Experts of a small language model.
Size: 13 layers, vocabulary 8192.
Experts: 128 experts in each of 13 layers, 32 GeGLU neurons an expert, 8 picks a token, a sigmoid router, a shared expert of 64 neurons.
Training: 316M tokens, 5323 steps.
Below are experts of layer 5 (counted from 0) of a mixture-of-experts language model. Rows are named router (the router's row for the expert), gate (a neuron's input weights, with its number), up (a neuron's input weights, with its number) and show model dimensions 0-255. Each number is 128 + 24 x the weight over its row's rms, rounded and kept within 0 to 255. Numbers have three digits each.
Before each expert's rows: "mostly gets" lists some tokens that are sent to it at least half of the time; "comes after" lists some tokens at least twice as common just before its tokens as in all text. This comes from a sample of Wikipedia text that the model never trained on. Tokens count by the router's weight.

# expert 45
mostly gets: "=", "}", "^{", "_{", "$", "*"
comes after: "0", "5", "3", "4", "7", "8"
router:094125112112162128115137109131109122130156118145128156126145138078124150150105104102131127124134116134139140113106114152106120129086133117123127143117169098164110138146132073100143102166128176106130146156128121137175122107166089190141124117110125127136131130149085109104128116125095135147138156136135075136124125159139137141141155093092131114103146104155110098102109086125157156091093155115071096086135154112149178111146102176186117133115162134138127112099157192139112158112110152080150114097145110143118088151122138152155127126107133107109147117122146130116128119173144097139136101158118165080161145132100132140133090126081133110139156120145137134116104162126158129112156121144141135106087166101113136099149147128093127075119127084121077121099167135088093152158118105
gate0:137137151068157154099138127158126114130155176137120119082137117160097125107142116151132136078115106122093166114086132166131119169135153110082112131131186172162137151160157099103131129152137124143145116144117118134157112117163119108207178114103130142112142110089136129136064117114110137090138118127139120113170146141073162121111116079134129127111152157137104117131104101129159115141121145123098146119145149120117179085135125152156140109134150159154171097104152213158129142146112155110132128134112097156103110158129130141126146136121163158115079133149185118119119157149155102138122152124121167108142111114124126146094080095132124102122131163154150104140115134140159142133130166144119124153127140153131138138128138143119144109160111126107107099100127151138164121132182131
up0:137114161069150144093134159153088107117160160158114114107120130141139133126130092170118105075119142146096158129098133140112141175139137081092075138122183166152118192116102119153143135166095155106112131093108099131119131146168159121130134124116164170148122114124166134141106099115100132128109145080129145101126137165098163104115137071108139124123126133114131121086100155172114111105111150112148146068160139116123165127166135115124120129149167131156137109103152152147123113178137166098121132155092083144132125134112112145127168164144167109100092119112126139122111121142144121107156121097085141089140136137130127148146092136125129134123090151135159126160110108106130109135131121118149126164140124119166141183129155145129132143158150145137122137127131146118192125150188144

# expert 5
mostly gets: "S", "N", "Q", "Y", "W", " Website"
comes after: "1", ".", " (", "6", "9", "8"
router:087093122151111133119150101116157134185152162143124126136109074119140152119099142127107127112158121148129133103114133111109162115120090135116113092133122078175056171149112109155164108152116129111131174105139123119141152140182098178142118113111160127121085108110127096089134119117138144153097123070165094104102135142157111124116133080129136112142160109135156116081143128156110140154114105106131106102113101108101163137112138125186092106076158117144129155127141165106104142137138172112098149121120135129134122120126147124146143136129128140134106134169102138111104136123104098078091095133115127151140091157115092142127123094100087126120101161141136129043107114120126155119118100119099136130162107102105135132128146139122140120104102147110069096091161137146118132125112116
gate0:148116171122103178111131083087130123116142162128130147174149094091126113163093124130113167122148177137112131123121120151120140097065118148096118135120099076174142174154125115120117141118188133114108147141109132112135111113111136097127092110118183137145089105153115125101160124107131154096144114119112091112150127120144120133137143119126122131110126166140140108139153163116111095148170105136139133138126113172133130175156115170147139133127147120112167119155128164109151160118123126128126109092087090101109128147165135086092120177126102119128105142189132105126141144145109149070153122122137109134108126146137098154107109101109119106150134156102128142089114129142110140102134120137082135136175101189185109147165101092145133102154144127112089152111084122117119149131109168
up0:109141143118150114171108155146101146113100093100137118117151167170123155150164125119109129153123086123124120140166112127156085163152150092143101134133134158096152088085160147105117155115067096151153133115138138091134125159141115155125177154100081114120143115087126123161156122166112146136121142169178127103126144124117129158142145169137103130115157142105123140122138106123185161120131163172116128125113125115155158065125110110143148143117122114140094094125111135130106147145112088145157170169169162154138121124092121145174125134123155123119148108093138137153141125132150126150147167113177157113140159107148173163089134114113116154127142100148108100146152165097152107157131102156141130141089125101125156102129195157097149145149119143100144097140133128116096105116126133

# expert 27
mostly gets: " own", " Br", " This", " cover", " br", " imm"
comes after: "1", "2", "4", "7", "3", "6"
router:101098106115075156140086107130128121163169124138137096115147106127127138152130119133132151134122129156145142127136138132109138096081112085125146163175133107170132107161130100144121109163095146174162127161114111085173114164180141161114123110136116142091140136105115149132121151146116133151139155104165116122107140168134123133099110103108130164149129131155155102110137136118117112104102106128090104075124093111142168112109137121165132101108098095100093141176090134158107116114114106107139129089146127145137113140163166140182133118141094133103145185118092157108156125116108107131132127101165160105160129119145119073111113128133093119108145167130125132086141126132138080131157136110135117112114143147100143169127160157071160091123132130146115087170121077105124134154083145
gate0:138141116141130122188121124118131150196159140117142133128124095122101165134147104157159136109160127107142107138134122141117150123136129104104138105176113088143116124167143092130180130108117115113099138105117146041137095067183138142100140088112129127106123107118140118160136142170147082121168140092178101110095139137164134140119122129127121138109111123123096107175111143146135122107058146139138092096120099144147160137105119150149113138121171123101105095140102155150092158133115142156089135090134151122116110126132113115103170116130113103066076102122110108130119134120111115075086117121133136123131114130106090148120087097083155147129125144122154116117146124130188109125148084113144137104097098120112157110129153124104139125108144098144105105104149151143121132103144113
up0:138129143126153146128099117106097099114145150145128128123100107100129118111151151097130107110147155098115145146142137136143110102114165148163155098060150158141123161144128149145107117149161133133120101165147113142110158127114090147153082123139138113141141103116141116109115133080097156098113123157102138120134096170116127123106149099126105123126121122198151139114115161099134143107142128146098157135101138118109138120077147152123115132111092180147106158105111150107116182162122137120126071123136109136162104119161128124158129169131104149160127133145134164129153093112129102110172132146124100121139169123108125078109103083125049130175153122136104172151075127130096162143147161146121146187131147149170082119109132140139145081159095123112123113134104094108101132101156135